Weights of a small mixture-of-experts language model, trained from scratch on English Wikipedia.
Size: width 384, vocabulary 32000, 55.5M parameters.
Experts: 32 experts in each of 13 layers, 64 GeGLU neurons an expert, a softmax router, a shared expert of 192 neurons.
Training: a variant of Muon for the experts, 389M tokens, 5942 steps.
Below are experts of layer 5 (counted from 0) of a mixture-of-experts language model. Rows are named router (the router's row for the expert), gate (a neuron's input weights, with its number), up (a neuron's input weights, with its number), down (a neuron's output weights, with its number) and show model dimensions 48-95. Each number is 50 + 15 x the weight over its row's rms, rounded and kept within 0 to 99.
Before each expert's rows: a language model's description of what the expert responds to; "raises" lists some tokens whose logits its average output raises strongly, later layers aside. This comes from a sample of Wikipedia text that the model never trained on.

# expert 10
It responds to: Hyphens and time quantities. Hyphens in compounds like year-old and quarter-final, plus quantity and time nouns: million, years, days, century, and particle up.
raises: " for", " to", " on", ","
router:39 43 41 38 48 54 67 46 29 48 16 51 61 49 45 59 50 55 58 59 53 46 45 34 67 70 42 51 65 36 56 45 86 53 03 37 59 45 73 65 57 51 53 48 46 87 74 38
gate0:33 41 61 62 36 57 58 55 47 44 44 20 50 55 43 66 32 26 73 17 32 43 69 81 68 48 41 04 59 64 42 41 66 50 50 38 85 34 47 33 52 51 44 69 32 52 70 86
up0:25 34 66 45 56 43 65 18 52 57 47 40 49 78 63 35 27 45 34 16 50 39 46 37 38 57 51 31 65 45 37 63 56 27 41 60 59 59 50 63 45 59 41 72 60 61 41 47
down0:48 68 27 48 69 40 33 52 34 39 38 48 34 45 53 23 27 41 50 26 35 72 45 64 31 81 54 65 68 57 38 56 25 55 46 58 67 48 50 25 55 40 53 35 38 31 32 66
gate1:35 49 33 33 40 67 19 44 59 20 27 40 48 29 64 27 39 38 39 36 66 48 27 39 36 70 80 71 65 49 54 36 57 64 67 46 55 79 29 53 49 41 47 43 33 48 64 45
up1:60 69 42 32 93 48 56 60 57 67 32 55 49 59 34 62 61 57 59 46 35 59 68 53 43 33 66 39 61 60 29 77 51 52 62 17 42 58 28 20 54 44 31 64 60 39 56 36
down1:23 49 42 17 59 56 54 62 23 52 44 49 66 68 73 36 75 20 58 28 50 27 45 43 28 45 46 46 51 51 56 54 51 62 48 57 26 44 44 33 46 79 51 32 27 54 40 33
gate2:41 75 71 45 52 31 57 06 24 49 52 32 20 65 66 66 49 53 65 31 61 17 63 51 49 62 54 47 36 39 63 52 32 74 49 67 59 43 60 38 27 30 51 49 65 59 29 46
up2:32 54 54 38 34 35 17 43 36 17 62 09 55 33 85 42 51 47 44 54 69 39 59 64 11 66 31 51 51 51 70 65 30 67 37 43 31 57 65 62 37 23 65 31 39 75 43 67
down2:56 48 61 70 35 35 37 30 48 41 72 69 77 50 44 61 48 61 35 81 52 39 53 44 36 53 77 55 62 49 47 50 49 63 38 52 54 84 40 65 39 44 57 33 83 39 56 42
gate3:32 46 54 45 34 59 39 42 81 53 44 74 36 37 62 52 54 47 58 39 39 30 61 27 16 51 27 18 53 25 60 61 65 66 59 61 25 28 56 57 16 60 27 54 52 58 39 71
up3:27 15 46 16 51 60 40 53 44 50 57 37 31 55 52 43 46 66 30 41 58 43 59 44 53 62 69 50 47 41 36 75 38 51 73 75 38 44 67 66 60 63 47 23 45 54 57 65
down3:47 36 54 37 26 64 37 39 64 69 39 38 51 82 62 33 16 27 59 63 51 59 45 71 44 40 53 32 64 46 38 31 39 42 53 59 41 35 38 58 66 47 40 64 32 66 66 57
gate4:58 66 90 70 55 43 27 49 51 57 53 45 48 55 42 48 39 38 25 38 69 30 51 51 46 33 64 72 65 68 54 59 55 69 61 43 56 51 35 51 53 56 38 31 38 71 71 71
up4:69 72 52 31 81 61 26 56 63 60 56 37 54 58 27 62 57 37 51 24 49 39 43 39 31 34 47 65 55 71 66 25 47 32 19 70 33 32 35 20 69 27 39 61 42 62 46 62
down4:29 46 38 50 59 49 64 40 50 26 62 33 48 39 53 47 52 50 73 55 53 44 51 50 41 31 45 41 45 35 70 24 44 42 76 34 40 46 43 48 81 77 47 68 63 62 76 58
gate5:66 50 26 55 60 53 40 43 61 67 43 36 75 74 46 48 69 44 34 53 78 72 51 47 05 37 58 57 56 49 63 40 62 62 89 44 89 49 66 32 47 39 42 66 50 31 44 53
up5:42 60 40 41 63 53 55 50 24 69 26 50 62 16 54 49 49 64 42 31 55 47 55 58 81 40 34 22 41 81 44 54 68 71 39 38 67 40 51 67 47 52 32 28 37 46 22 33
down5:61 53 28 25 72 37 40 37 56 28 43 30 27 55 59 62 51 42 96 41 16 57 45 25 54 60 72 61 72 54 50 25 72 64 42 28 56 48 54 63 29 44 63 38 52 64 66 32
gate6:68 39 20 72 61 64 49 40 77 55 45 40 45 59 37 62 26 36 63 42 29 62 50 83 62 47 68 38 62 40 44 46 57 52 41 36 64 63 45 68 45 54 29 95 62 64 72 49
up6:41 63 24 55 40 40 96 51 69 72 48 45 36 59 54 39 56 54 59 51 49 38 52 64 47 48 63 36 33 24 35 73 32 39 50 60 48 25 35 51 68 67 56 54 31 53 54 30
down6:64 71 51 69 35 38 31 56 53 44 36 56 56 57 46 38 38 43 43 69 57 88 44 21 49 56 26 42 61 64 45 39 51 61 29 30 42 27 69 54 63 52 51 34 35 42 58 67
gate7:59 43 55 75 54 33 46 78 36 61 56 56 52 46 45 68 54 49 54 58 47 85 35 44 50 53 31 21 56 67 61 48 79 48 74 41 70 26 45 72 56 41 55 41 02 37 36 43
up7:05 41 49 30 44 48 41 54 41 20 61 40 47 68 45 72 58 54 48 47 47 49 63 65 51 56 82 63 42 42 24 46 41 47 49 38 33 71 14 58 35 42 52 52 73 56 78 47
down7:79 40 58 37 68 45 46 30 68 52 33 49 48 20 75 50 59 27 40 49 54 33 47 32 67 35 32 57 58 62 47 57 54 35 54 48 41 41 37 43 48 60 33 44 37 42 67 56
gate8:30 40 62 35 62 25 56 68 60 58 22 30 44 49 50 51 22 57 51 48 59 32 16 50 50 54 68 37 42 37 37 62 42 55 53 62 34 55 71 58 64 48 46 44 48 17 70 50
up8:72 65 79 47 56 51 51 64 48 55 54 49 72 49 62 59 60 62 42 51 39 62 49 51 18 57 38 54 52 63 51 59 45 56 54 53 54 64 61 43 25 56 58 46 29 52 37 53
down8:52 59 53 44 49 43 16 37 39 73 20 40 58 45 39 50 37 76 53 45 61 61 53 64 55 50 51 35 30 54 47 58 49 43 35 31 33 56 58 68 74 38 48 40 70 66 51 55
gate9:39 41 51 43 33 40 52 65 34 42 68 19 64 74 45 42 57 42 56 57 66 28 35 56 32 58 64 63 70 52 60 50 45 69 53 46 45 43 66 46 71 42 41 36 67 41 37 41
up9:56 44 25 57 37 36 29 25 60 55 47 38 29 41 50 50 44 35 47 32 36 55 61 31 35 55 52 36 66 66 26 44 71 35 44 33 57 46 53 47 49 62 58 49 42 54 66 47
down9:75 43 75 53 53 20 49 37 76 68 41 55 64 48 47 66 51 59 45 79 36 36 29 49 52 65 33 53 53 44 77 56 57 59 47 65 50 74 56 45 40 33 28 70 50 27 37 60
gate10:46 47 35 65 75 69 57 69 61 64 19 47 42 33 32 21 43 37 52 54 52 79 52 64 71 63 49 71 49 64 51 39 63 41 35 44 74 59 66 61 59 46 49 35 50 49 51 85
up10:57 66 53 44 24 30 34 57 54 56 19 66 70 26 34 45 46 79 42 48 68 49 60 52 58 36 55 57 34 59 35 61 82 75 66 69 77 70 66 49 76 53 75 64 51 64 54 46
down10:39 80 53 59 46 64 24 49 54 63 24 61 82 54 48 79 24 46 49 43 52 53 52 37 70 41 37 49 33 32 68 63 34 33 65 47 43 48 69 56 50 55 66 41 68 44 62 60
gate11:66 45 43 23 68 40 27 52 67 55 34 46 42 35 53 33 30 46 78 59 22 49 54 37 65 66 09 16 46 46 30 78 65 47 59 68 52 63 56 66 31 38 63 65 39 54 61 44
up11:56 67 35 64 51 41 56 62 37 44 75 63 79 34 47 42 70 45 58 45 47 65 53 48 48 59 65 50 33 91 52 20 73 33 49 46 63 37 80 29 50 83 53 53 73 60 34 53
down11:49 34 69 41 28 24 60 49 54 68 27 45 39 39 53 45 25 58 73 34 46 33 27 38 71 96 32 50 69 52 30 59 63 38 39 63 44 88 19 51 68 53 49 44 50 60 58 51
gate12:58 48 53 59 41 64 65 48 57 51 53 83 41 60 28 71 71 64 52 12 60 19 57 48 44 36 57 60 72 44 34 58 69 41 28 37 41 56 49 64 45 56 44 76 61 66 43 33
up12:48 55 61 47 48 41 50 46 87 71 60 40 42 20 45 50 48 59 32 36 45 36 42 31 44 48 40 43 60 46 60 45 36 57 35 41 63 71 51 55 40 53 55 73 40 34 70 64
down12:22 81 58 45 58 60 56 56 17 51 46 66 40 59 46 58 71 46 39 64 50 54 28 74 37 61 51 60 28 52 00 65 57 60 59 53 37 55 41 42 47 61 43 28 42 72 62 71
gate13:34 36 29 74 31 68 43 48 52 39 40 40 31 56 60 43 33 46 31 59 14 71 69 53 59 65 62 70 57 35 32 45 49 41 43 62 43 47 33 53 34 22 87 78 56 36 77 74
up13:53 65 69 61 91 41 44 55 44 44 75 23 47 74 42 25 68 13 31 48 29 47 58 36 53 10 58 44 62 57 40 48 69 99 70 54 33 51 38 63 59 63 57 35 67 65 53 57
down13:66 55 65 41 35 39 48 44 42 53 51 54 26 27 73 63 38 62 53 72 54 35 32 15 76 42 43 90 80 71 52 60 57 38 38 52 32 55 57 29 43 64 24 61 44 59 32 39
gate14:64 55 43 35 76 66 30 41 46 67 60 36 52 47 58 30 36 26 58 55 58 79 45 59 47 72 57 68 60 53 39 43 35 37 71 50 60 29 78 81 47 18 48 60 51 39 62 62
up14:34 65 23 60 59 43 37 57 49 40 56 40 70 52 53 30 43 25 45 44 26 38 09 50 43 51 35 39 71 60 25 34 59 49 64 21 31 37 63 54 47 69 59 50 34 99 40 34
down14:62 81 60 39 36 32 60 40 47 69 22 44 48 45 74 60 41 54 30 65 80 47 55 46 57 20 64 57 60 22 69 24 38 46 55 36 73 42 41 69 45 43 32 45 85 52 54 43

# expert 29
It responds to: Closing brackets, word endings. Closing parentheses, brackets, braces and quotes after a word or number, plus final name pieces like -ter, -pont, -ang.
raises: " |", " is", " result"
router:32 41 51 64 51 77 64 43 51 33 47 52 42 60 52 50 60 14 54 73 61 80 38 69 68 53 58 39 48 67 67 47 27 25 71 28 39 35 52 45 59 04 60 31 37 24 44 43
gate0:45 24 17 61 58 57 52 55 31 27 33 60 52 57 56 82 46 46 46 51 67 38 51 33 55 53 55 55 37 51 46 68 53 87 50 53 61 58 51 42 37 55 44 62 28 64 55 69
up0:48 42 67 45 32 60 87 64 08 57 49 54 53 22 43 25 61 53 36 50 48 75 56 70 57 44 60 49 36 33 54 73 55 42 55 36 49 55 58 43 58 49 39 58 48 54 27 18
down0:75 37 41 40 61 34 26 46 44 43 62 36 33 80 47 47 47 20 57 49 40 53 56 34 59 60 53 51 48 55 38 66 45 49 57 37 54 64 75 45 51 52 73 36 68 54 76 38
gate1:61 58 33 57 38 42 24 55 76 42 56 59 42 41 44 43 58 61 40 45 45 47 57 25 38 48 14 20 63 45 36 24 56 69 58 55 45 35 48 51 26 47 60 47 55 31 60 53
up1:33 51 52 47 35 29 42 32 47 37 28 69 60 37 56 81 37 27 41 36 71 74 35 52 66 28 58 47 50 43 49 59 49 46 59 42 33 43 53 47 35 29 28 30 40 24 35 49
down1:27 52 47 62 60 45 35 31 55 36 48 62 65 47 43 37 51 65 69 66 68 65 31 52 52 23 50 49 58 63 66 48 52 49 55 61 44 46 39 40 43 40 69 70 66 34 52 40
gate2:44 39 37 36 36 64 39 75 43 50 40 25 31 54 57 42 51 62 80 54 13 11 41 22 49 67 33 37 55 61 68 57 48 67 39 64 54 33 57 00 43 36 47 35 43 26 53 27
up2:52 67 41 66 51 62 60 71 63 55 59 28 58 64 36 58 40 38 21 28 63 45 53 60 76 42 34 38 44 18 47 53 51 19 37 57 53 65 56 47 53 98 51 62 51 56 69 77
down2:53 34 46 53 41 88 16 55 60 65 60 70 36 34 46 47 47 73 47 54 61 50 63 48 69 46 51 46 37 64 57 52 52 66 60 66 30 23 41 38 73 23 20 78 70 40 47 63
gate3:43 41 59 31 38 33 60 39 37 53 42 59 56 70 59 56 50 44 65 49 65 83 73 60 48 67 63 58 39 67 29 38 55 36 47 76 54 38 45 46 58 09 84 56 54 74 53 54
up3:54 50 55 59 64 57 58 34 52 48 34 44 52 59 51 65 56 57 68 47 53 32 51 60 44 51 39 54 54 08 53 35 89 42 55 58 30 34 62 44 66 66 38 14 31 49 59 56
down3:63 54 37 47 77 48 50 30 75 57 50 44 41 52 52 65 43 48 84 28 59 47 49 60 50 30 39 39 42 40 60 28 56 45 44 63 31 44 26 58 41 75 29 38 29 39 40 50
gate4:64 39 11 57 73 50 35 71 52 58 37 68 71 25 42 89 45 63 09 58 43 55 52 54 39 49 58 33 44 43 56 52 60 28 25 60 38 41 47 32 84 65 52 66 46 68 60 43
up4:47 57 55 23 33 59 74 34 55 59 72 58 62 50 74 70 44 43 55 45 99 48 73 52 52 50 62 59 45 39 78 36 45 57 50 35 24 40 33 34 68 82 49 99 30 48 39 44
down4:73 61 57 67 58 47 57 39 44 49 51 50 71 45 20 37 52 40 63 46 25 28 36 56 15 45 64 35 47 49 53 60 47 66 47 42 49 22 61 32 50 54 63 52 58 57 34 68
gate5:50 50 59 45 65 64 49 34 23 39 35 23 73 40 43 65 49 63 55 58 52 37 62 60 37 46 76 70 57 33 63 70 33 56 45 52 53 48 38 40 76 51 36 60 51 51 47 45
up5:39 50 53 34 41 51 55 31 42 58 46 51 70 51 75 59 17 49 64 43 38 46 94 47 57 56 65 61 42 33 60 34 52 63 55 35 56 41 55 53 61 48 47 33 73 64 25 60
down5:40 44 34 33 41 61 61 43 62 45 62 36 56 68 52 42 32 56 57 49 36 68 30 39 54 60 50 62 68 74 78 28 62 50 27 59 43 16 56 46 53 56 38 67 64 37 33 84
gate6:42 59 42 39 50 69 50 44 43 55 25 41 48 39 46 50 63 04 56 54 38 55 43 55 31 38 21 59 60 35 48 51 29 34 69 49 38 59 50 07 40 20 50 44 42 46 33 56
up6:07 72 60 41 40 48 31 42 70 42 55 46 65 40 50 47 91 60 46 40 43 67 52 70 44 55 53 58 54 52 56 52 50 52 74 62 54 29 55 47 46 47 26 35 36 25 51 27
down6:69 59 28 62 82 53 45 59 27 72 41 63 32 60 39 70 48 59 48 49 50 40 55 08 41 14 48 57 34 51 83 54 58 26 48 34 44 38 67 71 51 38 67 60 46 40 41 62
gate7:59 34 41 29 54 33 56 59 60 30 53 35 46 47 21 34 43 44 54 77 62 21 31 60 61 38 36 45 35 34 64 58 39 59 35 65 13 63 45 46 54 25 50 54 36 38 55 48
up7:24 53 43 51 65 59 82 28 58 17 25 19 33 58 71 37 52 53 30 50 41 49 26 66 56 34 60 61 70 58 76 71 50 43 45 66 70 49 54 28 28 62 41 50 63 48 68 43
down7:52 36 41 43 59 40 52 73 50 43 56 48 54 47 43 43 48 36 65 44 27 68 28 67 41 48 52 64 65 49 67 49 91 41 54 34 64 38 37 50 53 61 42 36 50 70 44 42
gate8:50 44 62 21 58 45 71 62 31 75 58 27 51 55 52 88 68 54 49 56 31 52 49 58 40 37 61 62 69 50 47 60 33 36 61 51 62 55 33 50 62 44 39 71 49 52 75 43
up8:60 58 56 15 58 64 95 55 43 34 48 35 35 63 55 46 65 37 40 66 40 65 61 30 33 90 39 22 52 44 35 57 77 22 60 48 37 30 53 57 65 56 52 53 54 57 72 44
down8:39 49 65 87 29 74 32 44 58 57 78 59 32 30 43 36 41 48 40 59 62 45 62 48 48 37 44 22 45 31 44 55 58 43 47 67 63 63 70 41 59 40 65 37 57 52 67 76
gate9:51 54 54 34 57 45 63 33 35 56 52 36 37 77 47 77 36 39 59 45 33 53 44 44 56 21 29 33 75 31 46 45 54 28 46 45 67 39 68 46 61 43 44 81 40 51 57 59
up9:64 41 72 62 56 59 17 45 65 25 51 57 44 42 52 20 63 26 01 33 61 46 50 14 71 53 47 30 45 70 41 34 56 59 48 42 54 56 10 54 64 29 66 30 71 64 38 66
down9:43 55 49 67 55 47 55 66 54 59 59 40 34 56 49 48 36 40 42 42 42 80 54 46 34 79 72 69 46 56 30 58 30 34 36 06 54 48 62 39 23 66 19 47 37 43 76 24
gate10:57 72 49 61 70 80 56 72 41 48 31 64 36 46 63 39 56 49 44 84 61 43 63 63 56 47 48 46 57 49 31 55 30 38 74 51 54 50 67 47 39 44 50 72 15 30 69 58
up10:35 27 46 67 40 34 43 28 31 59 57 55 22 56 37 48 53 25 52 36 46 55 38 27 36 38 45 48 41 35 51 71 72 52 51 62 56 58 71 39 37 63 53 52 81 55 59 34
down10:62 44 23 70 63 71 68 60 37 46 44 63 29 44 48 51 33 60 39 28 63 53 49 60 50 23 49 44 49 35 45 21 23 43 51 47 31 52 46 86 56 42 62 77 45 35 39 55
gate11:43 66 53 48 61 69 19 70 43 33 91 25 50 50 26 38 75 52 50 58 22 35 35 55 57 38 58 51 36 62 72 43 25 64 89 34 58 45 59 39 74 15 65 57 30 41 48 70
up11:35 47 35 54 41 52 72 62 34 31 24 41 55 35 69 45 40 45 45 41 74 27 35 45 45 24 59 27 21 40 39 36 56 45 45 37 91 58 36 62 34 68 67 57 51 55 64 67
down11:67 37 46 48 44 55 67 53 68 43 57 38 67 59 52 46 25 74 62 47 42 63 49 30 51 56 48 58 42 52 24 55 52 65 57 44 56 39 50 57 54 56 47 55 67 64 38 25
gate12:48 46 42 43 53 35 68 53 56 38 64 41 48 41 43 28 78 34 39 42 45 08 33 89 41 34 52 39 59 49 54 34 62 48 64 65 48 85 43 48 52 58 37 50 59 51 61 33
up12:55 29 58 48 43 26 36 44 42 47 61 87 55 47 60 43 35 69 50 56 44 34 54 62 65 46 35 54 77 59 59 39 70 52 77 66 47 54 44 36 49 68 98 68 49 56 34 59
down12:58 84 34 65 39 79 44 38 42 75 47 66 26 49 46 49 32 54 35 53 59 82 60 28 44 45 70 65 56 72 40 48 59 30 75 46 42 41 59 56 39 51 23 55 42 31 63 57
gate13:40 63 51 35 38 38 65 46 56 68 37 51 67 65 41 45 77 36 84 68 48 65 37 52 65 39 43 35 46 46 36 61 60 59 37 79 50 61 42 32 65 34 45 61 43 25 43 69
up13:46 49 79 80 32 60 67 56 44 42 35 43 40 80 43 36 59 15 60 64 69 75 61 36 19 57 40 57 36 30 64 29 63 71 63 52 73 59 46 60 54 46 37 51 49 00 59 48
down13:47 43 42 23 64 43 51 44 55 19 47 39 35 35 49 68 82 48 50 57 31 30 75 60 45 41 27 80 48 18 39 54 47 46 46 48 44 35 54 34 59 48 47 41 48 71 70 46
gate14:29 48 84 56 50 74 44 67 34 81 47 42 46 49 20 50 41 69 38 61 36 59 45 50 41 44 29 61 47 62 83 71 30 32 52 50 45 73 54 50 76 38 51 37 57 32 47 25
up14:37 37 70 53 24 75 65 66 37 46 36 25 47 40 38 62 55 39 54 51 34 27 28 41 85 54 23 33 54 31 95 56 45 51 69 61 48 69 39 42 49 35 44 70 52 17 78 32
down14:35 80 39 52 75 39 68 53 44 41 67 31 50 30 65 49 44 46 93 38 51 59 32 56 60 47 46 68 46 45 27 36 33 40 61 45 49 60 29 59 39 46 67 74 36 66 56 44

# expert 4
It responds to: Proper-name head nouns. Second words of multiword proper names, often after United, National, World: States, League, Cup, University, Stadium, Kingdom.
raises: ",", " (", " and", "z"
router:42 50 62 69 66 53 41 63 47 68 73 52 38 52 74 33 66 45 33 56 44 57 15 71 83 48 43 37 40 11 45 65 29 60 43 53 76 60 54 52 28 40 56 38 45 65 46 53
gate0:39 49 71 33 27 61 39 38 52 52 50 45 57 34 67 46 31 50 62 40 50 38 56 45 40 69 52 51 57 38 35 71 45 30 45 29 57 19 56 49 59 51 49 37 35 45 53 55
up0:46 33 54 53 64 66 49 28 46 73 76 69 56 70 56 59 41 58 45 41 41 62 62 68 57 49 47 59 34 48 52 67 42 57 25 56 41 46 73 39 40 74 52 62 18 58 54 63
down0:69 55 46 72 44 39 09 54 39 58 48 43 44 71 65 39 52 27 43 38 39 55 61 48 48 73 42 59 47 67 57 37 86 79 41 52 75 28 37 76 48 40 53 42 74 19 82 75
gate1:63 47 55 38 44 34 43 56 66 56 69 46 68 36 50 54 48 49 37 66 53 50 45 30 40 66 53 61 79 37 78 69 50 56 26 55 34 48 64 59 75 59 36 59 48 47 67 51
up1:59 33 71 74 54 67 76 37 52 55 41 46 43 64 54 60 65 26 37 47 40 55 65 47 56 56 38 76 64 28 45 89 54 77 35 57 19 56 38 74 57 43 48 46 65 49 42 39
down1:48 81 23 64 88 40 69 59 47 60 25 33 55 55 54 35 31 55 72 35 17 32 45 35 76 57 60 55 58 44 43 40 57 27 41 52 33 32 51 35 50 60 87 49 83 58 54 58
gate2:22 48 16 31 69 33 54 52 39 49 62 43 38 53 81 33 40 32 45 41 48 40 57 41 50 67 40 29 33 26 34 62 34 66 40 57 65 27 52 45 68 49 55 59 33 70 40 79
up2:57 70 60 29 46 55 46 57 57 35 37 38 68 46 78 72 42 48 67 35 40 59 38 63 35 33 55 34 37 50 65 53 38 64 55 25 66 37 27 63 56 39 53 67 10 55 15 64
down2:54 52 29 57 45 47 70 64 56 53 40 83 70 47 37 91 67 46 71 56 55 28 70 53 56 29 60 71 45 60 31 12 75 33 50 38 40 32 64 53 40 80 30 36 71 67 26 40
gate3:55 45 36 54 67 54 58 39 47 14 66 52 70 37 64 54 64 54 72 53 49 56 53 66 48 51 53 43 71 44 71 61 62 76 56 59 74 56 29 26 41 63 54 27 23 52 74 42
up3:50 38 56 38 42 55 39 21 69 42 75 59 52 77 52 44 58 55 70 50 62 29 53 56 49 52 44 59 46 35 50 57 34 84 66 13 40 42 48 59 49 27 58 45 32 54 55 66
down3:44 57 69 47 57 52 56 65 64 40 33 47 34 42 16 46 22 39 57 36 51 49 68 81 44 55 33 77 42 42 17 60 62 22 40 58 67 80 65 38 40 49 52 47 72 45 53 53
gate4:64 58 55 47 47 28 64 54 65 39 59 63 28 47 55 49 39 47 55 74 43 54 73 57 63 54 47 38 46 61 47 37 55 55 53 28 83 48 68 65 33 60 49 77 84 44 51 47
up4:46 46 47 71 15 57 60 31 60 44 39 50 24 38 38 42 45 41 52 48 57 58 60 34 66 11 31 31 66 58 34 35 56 57 58 41 44 33 44 27 48 44 58 72 51 35 66 78
down4:67 41 55 34 58 47 45 20 44 35 26 43 56 47 29 51 54 43 71 47 57 48 55 60 72 42 55 47 73 54 36 17 52 55 02 37 56 47 70 38 40 38 47 50 55 74 61 37
gate5:61 55 32 60 51 17 37 64 65 45 54 50 45 48 43 53 63 47 63 74 48 36 38 50 55 14 58 46 58 41 33 58 02 32 28 53 34 39 26 65 61 38 18 54 48 49 16 55
up5:37 30 52 57 65 74 61 77 39 56 47 39 62 60 51 55 42 47 21 55 68 33 47 11 66 22 58 44 43 51 39 54 30 54 38 51 27 25 13 56 96 39 41 44 62 59 54 49
down5:66 43 52 38 32 60 47 76 77 43 62 65 63 24 62 48 77 56 48 30 76 69 60 37 56 25 66 40 25 63 59 43 60 61 38 67 47 46 33 52 30 51 45 65 44 38 23 43
gate6:35 52 50 64 55 54 55 50 60 30 86 56 51 36 68 38 34 45 92 37 39 29 68 39 44 54 60 69 54 29 62 62 58 40 64 33 49 58 67 40 25 45 62 48 40 31 26 42
up6:64 56 77 41 82 58 38 46 72 46 65 57 40 41 54 31 42 45 81 37 15 82 66 29 64 48 60 63 53 25 33 57 69 52 22 55 54 67 44 73 55 57 37 45 54 54 30 53
down6:61 60 66 55 55 32 37 30 49 57 39 40 41 44 58 49 75 70 12 36 52 71 56 70 48 78 26 38 58 43 66 49 42 51 68 50 35 42 41 51 30 74 21 39 63 53 56 81
gate7:47 66 56 52 63 51 51 46 63 40 46 60 20 53 63 22 30 83 38 78 45 38 30 40 26 37 54 44 56 38 65 68 49 53 74 66 42 41 51 29 23 42 68 45 24 18 31 43
up7:61 46 62 63 58 36 50 39 30 74 39 49 60 22 46 42 36 54 34 72 72 71 69 50 76 64 55 66 67 51 39 52 31 51 38 52 41 21 64 50 53 34 49 42 62 28 62 62
down7:55 83 63 46 45 62 58 48 73 60 61 48 44 49 45 42 49 65 47 19 31 50 63 68 39 76 44 43 67 25 48 41 26 56 56 16 58 52 39 68 41 43 53 28 37 77 48 28
gate8:15 61 30 36 46 36 49 00 46 47 47 42 45 34 28 43 56 55 34 42 45 54 66 54 55 52 53 51 61 72 38 46 49 44 57 48 23 83 30 27 54 40 60 33 46 39 54 65
up8:55 57 39 63 57 66 59 48 20 52 36 44 74 63 53 66 38 50 62 49 42 52 46 64 52 66 40 40 40 52 49 49 53 78 31 25 73 36 40 24 66 20 33 51 51 43 67 55
down8:16 86 46 37 31 18 57 49 60 50 63 60 62 53 58 42 52 53 69 42 56 73 71 26 44 37 63 45 40 52 60 51 48 58 87 47 82 68 46 41 31 47 58 31 46 43 44 74
gate9:50 23 20 08 69 41 54 42 44 71 58 44 52 76 46 36 61 39 50 51 27 48 68 44 48 30 45 41 37 49 31 66 29 35 60 50 43 53 38 34 43 26 58 60 57 73 21 31
up9:65 34 67 44 38 59 70 67 29 35 78 61 28 50 36 29 37 51 44 71 66 51 65 67 51 49 54 73 51 89 36 49 56 52 50 47 51 59 28 30 67 53 47 20 70 49 65 60
down9:48 48 36 39 47 36 48 58 61 42 35 44 26 43 69 61 58 09 43 66 41 14 50 56 56 58 50 56 64 62 35 59 69 16 72 25 35 36 47 58 66 28 52 46 54 63 49 42
gate10:62 63 50 80 27 41 37 54 54 72 69 38 57 42 85 79 51 31 61 48 59 50 52 31 75 35 75 64 49 47 24 59 61 35 51 75 55 55 52 35 25 77 24 61 50 43 37 54
up10:20 63 46 73 34 39 40 26 52 71 33 64 48 51 37 63 49 47 42 47 63 69 40 56 27 58 49 40 43 37 51 52 44 72 46 56 49 27 58 39 67 67 72 23 67 48 34 33
down10:41 32 72 36 54 55 47 60 40 33 68 40 42 33 69 53 49 39 38 23 79 53 67 49 13 53 68 55 65 11 33 28 56 52 55 35 58 48 65 73 87 48 41 33 47 57 47 58
gate11:41 64 71 60 54 44 56 26 59 60 17 52 40 58 70 67 35 85 40 53 37 43 34 60 35 56 69 76 62 44 55 34 43 44 25 40 38 50 55 53 21 84 29 40 59 77 52 56
up11:31 34 24 46 22 42 68 79 25 25 73 37 23 60 35 42 48 42 47 50 58 51 48 51 69 35 13 38 55 63 42 34 42 55 86 38 31 53 58 56 43 64 63 56 48 55 37 50
down11:72 52 52 37 61 51 61 28 56 35 70 39 53 74 72 36 37 73 71 38 22 71 24 59 44 44 77 47 28 46 40 60 80 62 80 47 61 36 50 47 51 70 40 53 38 47 39 48
gate12:49 66 50 61 57 33 50 28 50 68 44 50 48 64 71 50 47 57 22 92 59 83 89 63 47 58 49 27 44 90 36 55 43 50 60 60 47 41 51 47 45 74 51 70 59 44 50 51
up12:53 47 56 30 54 38 35 52 58 38 70 57 68 48 46 50 45 55 62 59 36 17 57 62 67 12 56 09 48 12 35 50 47 68 61 63 61 60 70 38 19 63 77 39 38 62 46 48
down12:56 59 54 82 46 62 58 33 55 24 49 33 70 50 74 69 54 54 52 50 39 33 36 71 63 66 27 29 57 25 38 71 41 61 62 45 55 44 65 59 68 68 27 51 59 45 74 42
gate13:47 54 66 56 51 70 26 49 42 55 46 57 36 64 54 40 35 44 52 45 58 45 18 37 47 39 60 42 76 54 62 26 59 60 24 58 50 53 40 69 60 29 44 31 45 05 57 53
up13:47 47 39 43 64 60 37 54 57 51 51 85 37 44 54 34 20 61 55 49 32 39 82 49 58 28 61 52 54 69 44 62 42 40 40 43 49 28 20 66 73 33 17 81 37 88 58 47
down13:36 40 27 62 31 69 61 22 59 49 41 71 81 54 58 66 49 47 75 66 44 30 49 34 51 09 73 43 35 66 16 32 50 70 31 20 39 48 58 63 45 69 82 52 59 43 38 63
gate14:34 52 69 51 44 44 70 58 44 70 23 44 58 36 43 42 34 63 46 50 29 52 71 61 87 53 59 79 49 22 38 38 78 66 57 59 46 68 39 36 43 52 43 43 27 45 48 62
up14:73 43 62 54 32 11 49 49 32 70 42 48 55 37 68 48 64 29 93 41 64 42 83 57 37 63 44 61 65 41 52 52 39 60 58 62 42 40 55 48 42 54 54 48 60 47 34 28
down14:65 18 42 58 77 30 54 41 45 58 73 55 56 31 46 50 58 31 38 51 56 21 68 47 48 61 61 48 60 53 55 72 27 61 45 89 46 38 72 50 29 67 62 59 84 64 35 74